python train.py --d_model=640 --balance_loss=0.00698 --positions="rope" --lr=0.00797
Below are experts of layer 7 (counted from 0) of a mixture-of-experts language model. Rows are named router (the router's row for the expert), down (a neuron's output weights, with its number) and show model dimensions 160-319. Each number is 200 + 30 x the weight over its row's rms, rounded and kept within 0 to 999.
Before each expert's rows: a language model's description of what the expert responds to. This comes from a sample of Wikipedia text that the model never trained on.

# expert 14
It responds to: Occupation and sport words in biography openings and people lists, such as football, politician, singer, guitar, activist, often after professional or American.
router,152,234,242,180,218,213,180,171,155,128,123,202,212,178,209,216,155,194,244,199,185,174,149,167,246,244,209,163,197,197,218,264,170,231,240,192,238,193,190,252,272,214,207,206,202,185,157,192,183,212,203,231,255,190,202,220,176,215,190,188,232,215,222,225,198,195,200,195,212,182,191,144,189,207,210,259,184,175,234,177,214,203,177,180,193,221,250,218,229,160,240,209,224,185,222,217,226,208,254,157,246,171,253,244,211,261,172,166,177,174,161,221,151,208,164,216,229,182,217,210,219,237,196,173,237,234,195,264,218,195,196,185,246,210,194,201,223,217,181,211,221,200,216,189,219,207,200,204,210,178,238,230,269,159,217,203,250,200,177,181
down0,198,169,182,235,145,216,187,204,167,194,217,167,211,215,210,199,198,233,176,211,198,181,211,195,170,234,198,210,226,220,189,212,231,199,226,182,231,226,194,236,165,180,190,148,197,184,168,156,228,174,245,191,255,226,181,204,175,190,225,221,208,189,242,187,191,243,208,252,262,232,186,202,203,156,213,226,216,173,208,192,188,256,110,222,159,195,194,209,232,192,225,150,198,224,240,202,180,210,222,249,200,222,170,124,167,204,233,239,249,205,177,174,179,204,228,247,129,119,211,219,217,192,200,262,160,199,209,299,138,246,175,190,276,160,188,229,152,192,98,224,203,143,196,247,212,257,230,178,188,205,206,191,198,234,224,208,187,232,226,167
down1,219,205,211,152,183,182,183,177,203,190,230,181,219,186,248,184,177,186,191,200,176,155,224,242,160,165,213,144,211,221,202,160,204,134,208,142,196,226,194,224,216,203,195,184,211,152,201,159,171,199,176,200,149,173,171,221,187,271,223,202,212,208,134,219,210,224,157,152,154,230,195,221,162,198,248,178,165,215,222,169,203,188,226,232,269,198,221,217,183,226,216,193,191,226,141,158,189,239,197,197,170,219,170,222,214,198,169,210,218,164,198,200,201,221,198,207,218,188,255,231,183,226,151,207,221,139,190,220,252,175,218,225,187,197,180,147,177,178,206,217,210,185,225,207,195,188,169,119,226,157,248,157,251,189,247,188,201,204,195,215
down2,142,240,110,246,194,245,169,205,232,215,241,203,243,186,177,247,236,182,194,237,237,210,206,182,247,187,177,184,210,235,232,180,231,195,171,200,245,199,146,245,246,189,219,170,210,252,230,202,215,195,167,220,209,190,246,238,216,194,181,155,164,189,194,151,226,179,203,204,157,179,91,238,236,202,206,253,213,226,199,160,169,215,266,220,207,201,216,226,196,252,227,203,252,231,230,195,185,182,240,235,231,174,219,252,222,209,162,218,186,157,155,147,183,149,288,199,179,186,207,195,203,201,228,207,163,221,180,201,203,207,177,232,197,218,196,172,202,169,192,169,173,230,205,183,193,221,194,201,238,238,188,211,206,248,219,179,141,185,192,197
down3,153,204,180,216,213,227,167,226,249,148,179,247,213,215,210,143,137,202,193,224,251,219,180,162,197,159,195,228,126,254,223,200,185,217,210,180,250,208,196,134,217,216,216,214,225,165,190,190,174,223,191,208,229,174,221,202,160,195,221,190,192,273,155,217,218,227,149,196,225,150,162,230,202,161,203,208,191,180,198,148,168,205,180,215,120,212,228,217,230,252,225,205,195,208,157,159,191,167,199,216,245,213,185,202,175,194,187,180,200,179,217,210,245,131,222,199,203,172,204,143,166,190,160,196,194,248,152,193,216,139,277,181,218,219,245,172,199,206,221,188,208,221,256,186,165,197,210,241,168,217,162,191,209,222,126,251,183,191,229,256
down4,222,163,221,179,177,195,132,219,178,239,187,219,202,213,224,158,234,202,183,183,202,207,195,225,217,240,217,176,269,252,197,209,199,177,289,225,234,226,140,185,218,194,182,215,212,210,187,125,209,206,165,176,221,176,201,149,161,189,193,208,161,260,207,211,179,153,232,213,191,180,194,247,194,159,167,181,221,222,165,196,197,184,171,262,228,174,201,234,206,181,211,184,210,246,220,210,210,225,195,273,181,185,231,187,232,151,174,222,271,200,243,135,207,191,175,192,204,142,182,201,219,164,219,242,227,193,134,183,182,192,199,184,230,221,204,216,230,205,239,235,182,168,182,201,209,229,220,131,223,234,217,222,220,203,177,270,184,273,204,247
down5,204,184,166,237,199,205,191,183,205,178,172,193,152,148,171,169,154,157,162,208,191,184,210,174,155,194,202,232,263,202,196,128,201,152,196,220,224,222,152,206,170,206,160,210,197,201,167,206,234,187,241,224,229,186,209,227,190,211,199,208,192,220,195,240,177,136,175,222,264,233,159,216,178,163,231,229,175,190,218,139,193,198,209,170,182,253,240,234,209,190,179,249,187,198,207,183,247,212,225,175,163,229,183,193,210,197,196,241,199,252,199,154,176,186,250,231,186,202,194,183,181,236,201,279,215,196,196,176,176,193,224,190,231,166,164,202,198,184,238,197,194,246,176,145,191,242,224,197,260,217,212,178,194,181,220,200,155,129,258,146
down6,121,213,243,166,204,251,186,172,177,232,179,183,202,258,171,203,276,213,247,187,209,271,218,208,233,145,144,199,238,161,181,140,282,160,278,180,300,147,162,175,189,178,230,182,217,133,193,186,174,229,186,198,222,187,285,181,189,205,199,171,229,161,244,206,239,179,222,231,192,174,142,210,216,250,158,222,145,229,188,187,244,177,207,222,209,198,202,183,184,156,231,193,230,176,196,135,167,214,201,211,243,218,211,184,176,223,185,205,186,234,251,221,192,177,170,185,225,177,171,223,212,181,203,154,233,177,158,220,175,196,193,151,225,217,203,202,172,152,178,161,236,162,194,171,197,188,247,203,202,195,221,224,201,221,182,176,196,145,188,186
down7,160,207,200,216,136,217,229,205,213,189,192,196,160,240,224,195,179,242,203,170,223,215,258,150,205,191,192,240,226,238,251,177,192,257,200,163,213,166,185,190,251,185,164,258,213,225,191,196,168,190,216,223,209,248,228,132,189,271,192,216,210,233,140,193,221,200,109,176,207,170,157,216,232,229,164,180,189,163,210,178,267,198,181,245,189,185,191,199,224,216,178,202,190,195,177,163,154,227,174,200,275,188,238,219,188,192,198,231,145,242,279,206,189,185,184,228,176,186,196,218,169,192,185,232,195,155,216,182,194,127,186,196,169,218,219,246,145,200,190,184,192,212,253,195,208,199,210,206,255,184,226,163,210,223,175,214,243,174,225,226
down8,266,205,176,186,141,198,174,231,130,154,208,187,189,256,199,174,220,237,265,207,191,232,260,207,225,148,177,199,143,203,119,217,186,176,175,262,223,217,204,210,240,234,158,219,239,167,231,139,207,159,191,179,247,157,191,196,196,178,200,149,222,171,181,150,172,144,145,186,219,217,141,208,220,172,190,204,197,190,138,207,248,204,206,181,193,184,216,172,244,199,164,196,229,157,199,185,206,193,168,224,195,216,175,245,184,215,239,166,195,198,170,225,164,180,182,185,233,152,201,248,186,203,170,163,178,144,214,171,200,178,200,203,251,219,221,173,192,206,204,191,215,135,223,210,189,159,235,145,198,179,175,195,183,199,180,153,216,227,162,261
down9,194,214,204,154,247,200,150,211,217,198,237,203,231,205,229,169,201,262,202,199,167,228,157,205,198,233,192,240,211,178,135,217,178,174,200,190,190,213,181,189,201,247,193,212,182,275,227,210,199,217,209,234,183,197,215,170,193,191,199,237,203,192,164,185,252,233,158,253,223,220,166,194,212,204,188,232,214,213,151,252,189,193,148,132,154,211,231,143,198,191,205,233,181,180,200,208,185,213,171,193,174,188,191,197,234,157,213,168,237,196,241,185,218,203,200,191,147,202,221,179,209,140,126,219,181,265,157,197,236,202,159,226,227,180,184,216,234,204,231,181,203,141,180,206,196,194,244,184,150,223,247,188,193,189,192,191,165,185,155,242
down10,174,233,209,183,184,210,172,208,196,191,178,178,269,167,268,222,193,191,178,176,194,194,245,190,204,208,230,202,193,176,237,208,234,157,220,182,249,153,199,212,151,202,217,299,219,199,233,197,215,232,209,236,144,229,214,164,170,254,155,237,203,248,233,174,207,197,159,212,205,199,205,174,171,225,154,199,241,164,200,247,203,220,197,189,177,150,195,205,211,253,196,152,252,205,196,184,223,216,182,204,187,227,233,249,139,182,154,221,152,195,182,173,177,148,203,197,141,199,164,189,192,183,222,166,198,187,180,229,255,186,259,205,197,205,151,152,198,223,196,206,225,170,148,225,169,188,208,222,186,168,187,216,211,212,187,220,179,213,197,238
down11,232,210,246,157,171,202,190,157,215,148,196,221,211,193,163,202,199,223,196,198,250,226,197,182,208,190,220,209,169,190,224,208,198,218,187,199,201,192,161,214,196,203,208,173,189,171,188,224,245,184,172,190,213,188,159,154,145,207,185,247,223,220,226,233,189,189,195,162,197,230,199,168,206,252,226,167,193,178,202,215,214,202,216,221,181,195,202,215,216,218,189,192,165,215,211,257,180,205,240,167,238,217,186,212,257,198,194,231,147,187,190,171,187,187,218,199,209,222,175,165,222,189,215,205,207,228,243,195,218,168,173,223,181,215,159,199,212,149,194,187,220,227,263,199,205,239,180,202,220,112,203,216,158,178,198,212,157,195,163,213
down12,176,217,161,183,196,204,181,216,203,183,249,243,157,205,166,196,221,164,173,215,189,220,196,260,164,135,190,186,224,202,217,219,200,172,157,214,184,265,154,180,203,133,162,210,167,165,249,159,189,211,192,198,115,201,218,169,238,244,189,179,230,177,206,157,214,174,164,238,235,220,178,170,168,199,226,200,210,196,243,141,221,222,192,171,183,160,220,216,100,203,203,205,264,199,173,196,188,171,195,219,208,223,189,164,169,160,188,217,120,187,149,214,218,216,199,165,160,229,226,196,193,199,175,158,271,238,219,174,238,208,225,167,207,235,172,161,240,235,207,263,217,171,209,191,235,218,189,169,214,186,246,249,173,205,195,195,185,231,218,212
down13,215,203,194,217,204,107,148,144,270,251,232,195,191,210,217,227,146,219,234,218,226,152,186,184,224,210,152,207,216,221,223,219,168,184,192,189,238,205,217,213,221,178,204,178,246,230,198,199,230,253,206,174,191,199,216,183,188,239,260,210,180,248,169,195,138,210,187,179,216,189,183,239,229,227,228,172,221,157,204,199,168,222,161,212,150,249,203,184,199,153,183,197,176,176,170,180,219,214,200,196,243,189,109,210,206,221,168,175,233,179,179,191,199,160,261,167,166,207,146,223,182,257,201,250,230,226,202,139,148,206,226,179,253,240,219,193,217,183,226,169,174,165,153,285,183,165,183,264,196,189,253,187,217,217,220,191,158,173,248,195
down14,169,185,141,172,173,199,154,195,178,160,280,196,217,186,221,224,198,199,240,223,199,210,195,178,207,164,181,206,201,136,172,199,219,226,213,192,215,131,205,191,217,163,177,182,193,188,194,235,187,209,207,191,235,137,161,232,217,184,193,252,190,104,244,209,229,197,223,193,180,231,167,198,226,255,210,205,164,193,193,242,207,221,252,169,274,226,219,225,202,172,208,154,185,172,181,184,191,175,246,224,217,218,183,243,237,226,154,235,176,130,196,244,162,162,184,163,279,160,184,254,192,177,220,170,170,189,174,186,156,168,178,235,185,195,169,202,184,184,248,232,203,190,203,210,213,145,258,205,177,145,186,171,193,152,183,213,159,194,200,199
down15,242,198,192,175,173,168,198,219,226,198,199,168,234,244,238,197,153,182,185,155,277,181,202,222,204,201,249,200,186,173,239,185,189,231,185,156,208,211,177,197,229,200,205,203,192,191,217,195,219,176,253,174,248,183,224,229,199,173,156,202,243,209,176,210,187,207,196,189,215,172,139,183,214,252,202,215,200,207,231,222,226,164,184,186,226,145,209,242,185,223,201,190,213,218,206,189,221,214,214,167,190,253,184,189,208,189,180,229,245,175,141,194,209,221,205,209,211,164,180,197,147,210,273,200,211,164,159,197,194,244,194,216,213,157,183,175,214,242,199,216,173,269,153,165,149,239,232,182,201,210,182,263,221,164,191,172,154,171,233,228
down16,221,212,203,231,232,229,216,221,178,150,237,171,229,252,163,156,191,164,177,206,258,202,202,204,204,123,228,247,169,211,193,214,187,171,195,135,216,215,188,213,242,241,138,229,212,256,192,171,188,183,192,255,158,243,248,222,203,227,260,185,210,189,170,196,242,159,191,189,216,240,215,213,245,186,201,167,186,201,208,174,193,205,194,190,197,210,207,173,238,230,216,213,187,246,138,185,227,213,169,150,179,161,169,150,225,191,167,195,242,178,180,97,191,172,220,158,203,179,206,253,221,202,167,169,152,189,207,166,213,261,205,156,144,222,192,178,215,200,169,204,195,239,215,218,157,221,167,194,198,230,196,201,145,195,189,216,243,177,185,214
down17,232,290,183,204,226,231,193,192,176,211,215,232,243,220,211,184,255,221,172,213,162,248,186,147,253,211,188,228,186,218,159,202,198,183,239,270,192,220,215,209,191,213,184,194,161,236,195,208,176,243,173,204,223,221,184,187,207,243,142,206,211,204,205,196,191,186,172,198,227,128,227,236,177,143,190,227,212,212,202,214,243,215,204,213,148,231,202,192,213,138,188,237,224,191,252,158,199,191,205,227,195,210,177,222,224,212,225,213,193,181,205,150,160,247,202,253,230,173,204,160,190,191,221,161,243,173,258,187,183,180,225,163,201,192,198,239,162,182,218,207,219,242,168,217,195,284,202,199,153,263,154,185,251,162,244,162,194,199,173,143
down18,179,162,207,160,206,240,246,199,220,238,232,222,159,180,199,198,210,205,178,203,225,209,223,222,167,183,209,206,266,169,184,207,175,181,189,150,177,184,184,121,214,194,204,200,205,180,207,250,216,181,162,182,169,259,188,201,218,200,232,232,255,144,208,147,175,196,245,233,194,208,149,205,194,162,216,200,207,288,203,190,192,194,218,211,213,227,254,217,208,220,123,166,251,205,215,165,204,239,204,169,216,99,161,189,178,194,201,177,167,159,194,212,239,211,203,171,208,180,207,187,181,214,168,224,192,207,253,180,149,267,234,229,169,191,197,192,179,196,216,171,178,205,185,221,188,189,223,134,204,201,218,160,192,170,220,186,187,212,201,200
down19,168,211,159,179,227,251,188,218,248,217,149,204,174,251,188,152,190,183,230,198,180,202,172,183,182,247,208,223,225,235,254,175,187,216,216,185,208,228,177,140,190,181,159,217,226,209,229,236,214,232,201,249,169,199,136,201,244,172,220,246,194,221,193,214,168,170,216,206,198,215,178,226,202,170,239,182,186,204,154,224,240,243,220,197,161,219,229,241,175,198,261,165,153,173,178,180,205,172,199,149,210,171,154,253,195,158,258,193,154,196,208,205,197,211,181,197,202,226,170,213,181,127,168,214,176,237,171,198,274,229,167,189,175,241,173,207,232,196,206,172,162,214,242,207,142,187,205,185,199,233,169,169,165,156,202,177,149,225,208,207
down20,196,149,205,265,224,215,182,221,194,216,178,196,231,240,205,170,178,251,154,210,179,137,157,219,215,158,206,179,258,184,208,209,158,235,211,165,154,220,226,297,184,201,175,233,149,197,203,284,184,213,213,229,146,268,197,172,191,176,184,191,185,205,197,153,258,230,205,225,169,137,156,230,177,196,188,201,170,204,201,212,174,140,193,185,190,233,161,202,188,214,180,157,192,209,236,232,207,192,178,213,179,255,252,187,187,190,222,207,245,217,176,242,190,209,233,159,236,231,202,218,177,198,200,231,203,213,179,145,194,156,188,208,169,201,185,180,205,266,200,208,175,190,175,177,229,186,173,222,213,198,193,178,172,198,266,207,191,253,258,241
down21,174,202,187,236,234,216,210,223,214,170,155,219,225,147,216,221,187,138,209,212,180,251,192,236,215,160,231,245,208,222,231,215,223,195,144,194,231,205,145,167,203,213,209,154,204,161,225,189,225,189,224,195,204,220,246,237,200,197,216,232,177,290,270,135,187,211,211,195,238,232,235,163,196,235,155,172,144,174,166,213,185,193,203,234,167,242,178,120,169,239,215,174,241,185,183,245,219,269,150,190,174,215,196,187,199,219,206,207,188,188,250,209,256,229,232,206,187,184,220,212,170,185,242,195,255,206,199,223,182,218,234,200,183,192,247,178,204,203,188,211,214,213,177,215,160,183,242,195,167,195,234,256,222,192,237,237,169,159,226,203
down22,234,195,208,221,167,228,230,195,213,206,184,188,213,212,250,238,207,166,183,261,212,244,202,203,219,250,206,196,178,235,192,201,171,192,189,191,259,194,142,197,202,186,147,215,237,245,138,192,205,182,176,164,232,193,209,220,200,148,237,230,170,250,178,201,130,194,202,194,232,202,141,203,245,263,252,188,223,199,225,158,211,198,149,175,205,205,151,177,164,208,244,203,187,133,142,217,211,179,193,210,211,155,225,162,225,201,181,218,171,165,243,213,232,186,202,213,147,194,181,161,199,216,198,276,190,195,231,226,233,170,200,215,207,208,230,198,177,215,205,185,242,135,241,160,204,161,198,218,202,172,154,178,226,243,249,230,168,211,173,280
down23,252,204,222,257,178,180,185,243,215,240,185,193,224,277,195,214,201,227,168,185,219,127,178,190,221,199,200,216,228,277,242,195,212,168,164,221,219,219,230,208,240,236,193,169,215,173,217,186,153,196,189,255,227,168,170,233,208,196,171,170,185,193,217,214,215,210,152,205,222,197,181,195,190,214,167,272,168,167,189,161,187,204,207,187,241,158,143,199,170,169,195,152,182,235,197,130,210,250,237,210,191,188,208,146,170,208,207,132,190,177,161,218,164,205,250,206,243,199,212,228,210,182,201,194,215,255,208,198,161,153,230,230,242,281,184,253,202,166,175,197,214,197,253,227,221,203,188,253,247,223,194,185,259,204,171,196,233,234,200,213
down24,172,202,166,191,172,201,199,202,191,201,161,159,219,168,241,231,158,210,227,213,186,180,158,200,195,230,143,157,210,172,204,216,146,208,207,204,199,208,194,230,227,245,184,208,158,173,145,210,212,170,220,236,179,197,189,154,157,177,175,150,160,215,228,193,227,184,223,192,182,236,259,217,169,187,266,236,187,208,235,152,218,237,213,212,231,200,234,195,185,182,192,198,212,225,240,211,141,156,198,163,185,225,234,183,192,183,208,209,167,195,140,218,191,193,197,194,206,207,263,209,211,228,279,176,252,218,164,171,156,173,173,128,208,210,223,206,205,217,210,175,217,231,232,224,229,236,224,268,182,249,157,217,242,236,214,175,211,161,180,155
down25,171,213,198,216,185,134,208,128,194,156,226,173,190,216,219,159,204,98,206,227,198,260,180,124,220,186,210,206,167,242,224,197,204,219,251,164,247,210,226,219,216,201,165,186,185,206,222,215,172,209,232,259,145,112,179,216,216,227,126,225,201,178,129,253,157,187,297,184,183,150,213,209,155,198,214,217,184,217,185,182,155,167,191,161,228,186,221,186,220,179,213,208,211,222,238,202,165,201,189,211,145,206,192,223,257,223,177,212,205,131,206,179,217,195,236,189,198,154,191,144,174,239,213,159,203,208,210,203,246,248,191,222,262,201,220,236,229,222,176,206,225,184,195,170,239,213,184,161,218,235,195,172,232,194,165,215,201,218,206,180
down26,195,193,217,254,203,210,256,195,240,247,187,219,160,191,208,195,213,193,238,190,215,177,212,161,219,188,216,198,243,174,199,233,172,241,243,217,195,197,221,183,189,208,192,209,177,164,230,229,228,233,220,182,218,227,173,205,207,209,214,156,204,218,165,192,237,164,208,154,212,179,138,194,203,173,258,204,118,249,203,203,172,225,194,176,175,210,237,240,208,221,159,188,238,272,168,222,119,219,225,203,204,235,269,215,185,228,194,187,147,206,160,166,221,171,203,248,108,156,201,218,211,222,175,175,157,222,242,217,156,149,199,194,136,192,261,200,208,192,191,197,199,197,201,181,211,228,197,165,181,203,214,168,167,205,210,243,192,193,193,173
down27,181,240,142,243,260,183,180,199,211,205,202,205,200,203,219,237,145,223,197,159,217,198,182,193,264,220,230,176,171,187,211,226,219,192,238,208,163,214,216,245,193,178,270,215,200,194,186,232,222,167,183,188,253,156,156,246,281,235,232,233,149,207,181,225,162,197,220,215,168,235,179,118,196,182,220,209,190,172,204,184,224,186,162,165,183,169,220,165,199,283,174,128,179,220,207,205,245,230,153,221,176,243,187,205,180,199,196,174,200,256,225,175,180,179,221,204,200,217,162,208,209,156,174,173,171,208,194,183,195,222,211,192,121,204,196,165,193,190,180,220,208,191,189,209,204,159,206,204,165,233,202,160,171,244,190,184,240,220,245,220
down28,194,200,208,189,183,225,181,187,220,194,227,261,230,158,189,200,258,217,196,207,192,211,206,238,192,187,193,207,130,229,199,208,197,182,127,219,175,194,191,154,186,166,205,203,171,161,258,255,193,163,186,171,214,171,202,268,251,258,184,208,218,233,185,175,214,192,170,220,168,220,153,245,237,190,133,122,181,181,182,240,221,241,259,110,181,193,164,263,174,225,190,171,214,199,182,157,239,214,159,226,215,165,248,232,201,165,203,212,195,232,205,196,233,236,224,230,228,202,176,202,174,137,213,235,179,220,205,252,221,185,263,189,147,187,172,213,151,275,214,168,191,204,185,190,164,179,184,202,197,226,122,165,161,231,141,226,176,151,193,231
down29,162,235,190,219,209,211,203,237,192,203,256,160,185,196,211,196,246,209,191,160,246,162,195,191,198,179,208,228,180,175,218,188,217,201,144,262,217,185,159,226,182,169,223,229,178,208,203,226,197,193,161,171,191,216,194,215,191,192,226,187,180,215,177,197,195,215,170,184,197,197,212,230,216,202,203,234,179,191,186,191,207,157,225,164,247,201,241,209,196,217,201,212,160,173,175,161,219,155,173,188,211,213,243,206,234,199,199,224,226,202,199,166,232,166,163,161,176,173,218,188,207,190,194,212,174,174,171,195,204,208,154,233,221,193,201,233,175,227,194,228,157,257,142,179,173,216,190,211,194,206,213,199,206,186,199,176,116,175,238,182
down30,213,195,243,181,251,208,207,191,176,150,209,151,245,191,188,233,222,213,137,190,203,186,187,206,158,154,173,201,138,209,209,99,176,167,166,160,205,244,197,204,186,187,246,228,202,186,246,223,272,185,210,201,226,184,186,207,233,197,171,212,182,222,181,191,242,171,285,186,139,199,176,205,188,213,178,203,233,184,215,180,201,188,225,186,183,204,149,198,226,204,215,195,202,240,225,216,237,188,194,147,223,199,187,182,202,173,241,186,211,241,180,173,192,228,160,176,159,275,183,192,186,221,233,194,191,222,186,188,257,142,193,208,179,237,191,166,272,202,206,241,208,221,194,189,180,217,213,191,231,137,182,191,177,215,287,224,202,194,221,223
down31,177,188,172,200,218,200,219,206,213,150,216,170,175,199,197,270,179,204,178,217,194,191,198,184,195,205,192,172,203,201,177,192,122,175,162,210,195,232,188,206,204,148,168,219,184,242,208,238,180,205,192,203,200,249,163,233,216,202,204,203,177,227,242,223,223,205,162,213,200,213,200,253,226,185,181,189,160,217,157,190,201,199,201,164,171,185,237,259,222,184,252,158,265,215,179,226,210,238,212,251,153,169,271,186,212,168,206,255,144,188,161,188,194,217,188,151,238,239,211,194,186,192,217,183,197,233,147,205,221,195,118,210,211,151,196,223,217,206,184,207,193,206,135,191,182,166,130,199,246,229,181,185,210,245,211,243,221,217,240,200
down32,240,148,206,199,216,198,198,253,212,230,192,205,170,175,212,160,203,156,231,244,205,194,147,174,157,181,159,245,251,198,228,125,191,248,230,147,172,187,166,171,162,209,194,161,200,203,186,226,167,230,153,228,206,183,185,150,129,213,229,194,241,155,208,217,245,209,200,216,207,193,168,186,249,208,241,195,179,188,206,190,226,156,214,204,159,201,160,196,201,170,226,185,168,231,214,168,219,193,184,228,220,261,213,219,198,209,258,219,209,220,152,207,188,194,163,200,208,284,180,227,219,175,185,151,199,137,179,199,185,178,177,200,185,190,199,220,235,148,200,219,172,210,214,152,176,213,147,202,215,228,217,141,218,208,204,204,238,199,214,155
down33,232,170,173,201,151,204,240,203,194,195,207,265,206,176,193,176,215,177,229,142,161,218,165,193,159,201,210,179,213,182,155,218,123,192,165,219,188,205,212,177,201,235,202,167,196,203,189,150,234,172,195,209,199,203,153,192,161,242,179,149,187,215,162,192,201,150,207,242,185,197,168,241,207,175,155,126,178,210,188,161,146,233,213,202,212,160,245,180,276,194,237,162,199,157,258,270,194,185,221,218,200,237,189,150,256,164,213,197,195,221,197,226,159,178,176,160,188,259,220,208,115,240,209,189,216,153,210,184,214,244,198,169,211,144,177,184,235,246,202,231,214,187,170,174,176,218,192,190,144,166,169,182,209,220,230,158,221,175,239,177
down34,187,249,176,200,220,232,219,245,199,175,184,224,219,183,237,150,163,194,204,256,215,238,135,204,202,105,181,168,127,212,206,172,171,249,194,223,185,207,152,195,213,201,155,173,237,204,254,223,207,183,224,170,198,215,208,185,208,238,258,189,205,198,219,233,207,126,176,226,208,183,154,211,205,201,203,225,189,250,236,205,166,192,198,176,185,200,187,183,186,176,207,128,130,136,133,174,190,207,228,196,191,145,222,185,178,183,166,159,206,206,245,222,233,194,242,158,129,256,195,188,183,218,215,178,177,236,242,163,184,171,249,203,219,187,243,211,222,188,203,178,181,156,217,177,206,216,172,172,209,204,188,241,214,182,215,220,145,219,193,197
down35,157,188,197,191,200,254,218,221,230,205,171,210,196,146,200,213,185,155,180,222,217,184,165,239,195,207,186,235,199,159,242,211,207,129,210,183,247,235,207,176,198,184,174,199,204,216,200,213,201,194,168,203,222,214,202,236,225,181,209,226,176,268,222,238,226,211,166,169,170,182,167,193,252,138,207,197,163,108,229,194,163,231,234,171,230,154,167,212,169,186,169,164,204,191,247,211,186,220,145,167,221,230,187,245,227,222,164,224,258,135,245,160,178,141,175,210,170,167,211,281,200,226,208,206,161,203,180,151,253,133,218,247,188,223,184,217,265,154,198,186,203,225,163,206,179,223,189,197,212,220,222,201,195,210,195,94,181,158,257,168
down36,178,262,217,176,178,163,168,236,155,222,218,108,211,154,180,227,251,226,215,207,217,233,223,207,213,257,211,236,222,206,175,188,180,204,193,190,184,201,208,233,195,212,213,219,214,194,185,174,173,218,192,151,192,180,229,206,202,129,250,197,244,182,185,192,208,156,216,168,205,163,204,186,197,235,215,228,224,206,222,205,214,240,236,208,226,171,210,175,201,163,193,248,144,245,207,251,186,236,221,205,215,208,204,206,194,194,168,229,208,233,225,179,216,207,142,194,217,224,163,143,219,157,198,219,166,190,162,224,197,205,234,219,167,203,130,175,233,172,199,200,162,245,189,159,206,192,237,194,235,187,169,209,165,212,214,169,242,156,201,226
down37,271,207,228,221,182,208,271,239,211,218,215,192,197,172,199,176,173,213,201,162,205,194,241,211,135,194,198,182,178,232,148,186,228,211,221,186,225,212,191,232,163,214,233,170,191,215,199,182,195,171,240,209,202,182,156,198,168,205,267,187,222,212,145,203,221,215,169,189,177,237,207,224,223,167,219,211,148,213,170,181,236,169,170,153,227,210,180,225,173,238,191,277,187,239,194,207,187,215,166,174,202,169,235,194,199,227,194,127,226,214,174,192,201,256,265,195,229,175,235,206,152,229,245,140,240,215,213,187,186,213,214,140,198,248,206,185,191,172,247,181,163,187,222,196,197,166,206,174,246,183,165,218,209,219,163,232,159,203,174,193
down38,191,159,197,185,154,158,176,236,213,187,153,196,169,251,236,211,242,168,222,230,209,204,197,241,204,189,181,235,159,179,237,219,219,177,232,198,194,203,224,196,185,186,225,179,211,181,135,169,193,192,134,180,187,214,213,201,223,192,263,233,209,220,209,158,178,200,215,212,227,213,174,178,182,196,197,199,215,209,232,212,162,229,124,222,182,206,178,108,227,211,166,207,217,186,208,185,186,177,180,191,206,243,188,207,142,216,202,196,148,222,141,171,181,169,206,202,209,194,234,189,279,208,191,190,200,221,186,199,192,188,185,126,183,205,217,177,248,211,217,269,130,224,206,185,196,205,203,245,230,202,225,216,176,190,277,261,202,172,241,196
down39,189,193,196,226,231,123,192,236,162,191,192,157,201,209,154,219,185,210,203,195,213,153,195,157,225,223,152,199,247,145,205,223,156,213,238,213,217,192,232,232,194,223,220,171,193,179,208,194,231,196,221,135,160,208,186,155,175,182,211,228,250,215,184,207,171,183,165,199,215,178,214,220,181,208,201,194,194,196,165,237,187,153,264,267,167,174,177,166,192,201,170,189,218,186,155,204,170,232,196,210,214,184,183,194,159,224,134,192,225,153,167,214,219,90,178,210,231,147,198,178,179,178,234,241,165,215,180,178,243,198,215,196,250,218,214,199,187,230,155,167,218,172,228,225,176,232,189,225,256,230,194,151,190,213,136,202,205,202,196,90
down40,196,157,202,206,206,179,157,170,254,171,237,173,191,208,165,162,172,187,196,160,246,160,206,169,117,216,195,205,182,180,200,207,268,243,210,225,246,172,247,200,204,178,165,190,215,152,249,132,174,206,217,167,202,187,170,203,215,113,225,230,238,186,218,192,198,187,225,192,202,190,183,124,230,194,203,168,200,146,206,188,194,247,246,213,176,224,191,250,238,222,230,243,158,144,172,196,182,176,218,187,194,196,120,203,200,174,178,197,231,200,212,267,227,236,178,151,194,150,171,193,252,210,235,208,211,208,219,230,180,260,203,201,245,185,186,242,247,220,176,220,215,200,220,233,183,238,172,231,269,216,202,176,225,200,209,203,185,251,226,182
down41,151,226,272,184,266,211,183,155,241,217,196,248,199,226,236,204,178,249,248,217,237,171,153,190,217,218,162,165,215,185,181,175,217,200,135,169,212,194,252,218,211,186,199,199,141,209,200,208,178,201,195,199,207,198,206,209,159,215,199,240,173,226,209,224,175,229,184,184,212,222,188,189,188,170,215,218,201,197,226,199,198,202,178,227,181,149,217,167,173,235,180,198,186,211,157,220,213,192,193,189,215,202,162,181,126,159,203,239,187,255,175,192,204,207,155,230,213,222,208,154,170,219,189,231,160,202,215,195,216,163,191,233,182,232,233,177,212,169,200,168,222,243,165,177,194,225,222,225,232,235,229,252,198,246,130,252,220,197,235,217
down42,172,240,192,201,148,241,220,186,226,227,200,236,198,208,195,191,284,189,240,196,215,200,197,186,208,172,183,171,192,179,227,183,190,185,224,186,235,189,130,261,189,182,202,228,255,204,195,209,181,177,186,170,207,171,193,192,230,219,225,209,167,175,208,244,167,207,213,218,220,247,210,251,174,203,194,174,239,196,164,182,232,169,171,217,201,211,196,180,161,147,182,194,191,205,163,264,185,228,200,180,232,212,139,219,200,174,277,186,204,200,213,235,177,237,178,158,149,177,216,177,212,221,247,232,154,123,234,219,218,169,172,207,204,178,244,232,228,165,181,176,183,200,156,209,159,195,173,223,206,205,243,259,249,175,188,214,214,208,203,174
down43,228,236,213,136,170,196,181,162,125,227,220,217,230,184,213,173,213,180,212,169,161,205,185,237,243,154,236,231,173,212,219,149,196,177,189,190,204,234,184,211,210,203,204,224,105,237,183,175,179,225,238,289,233,194,253,196,189,189,224,177,254,212,170,188,152,153,220,284,198,189,139,239,187,194,114,193,215,155,226,262,222,219,231,218,197,188,224,207,176,221,205,181,204,153,148,235,172,162,188,227,186,190,158,137,166,216,224,228,209,240,236,150,195,192,223,203,189,215,195,195,224,181,173,233,245,203,170,200,161,219,218,154,222,134,189,239,258,205,201,212,224,166,183,172,220,177,176,230,153,211,190,211,225,193,147,133,184,186,230,232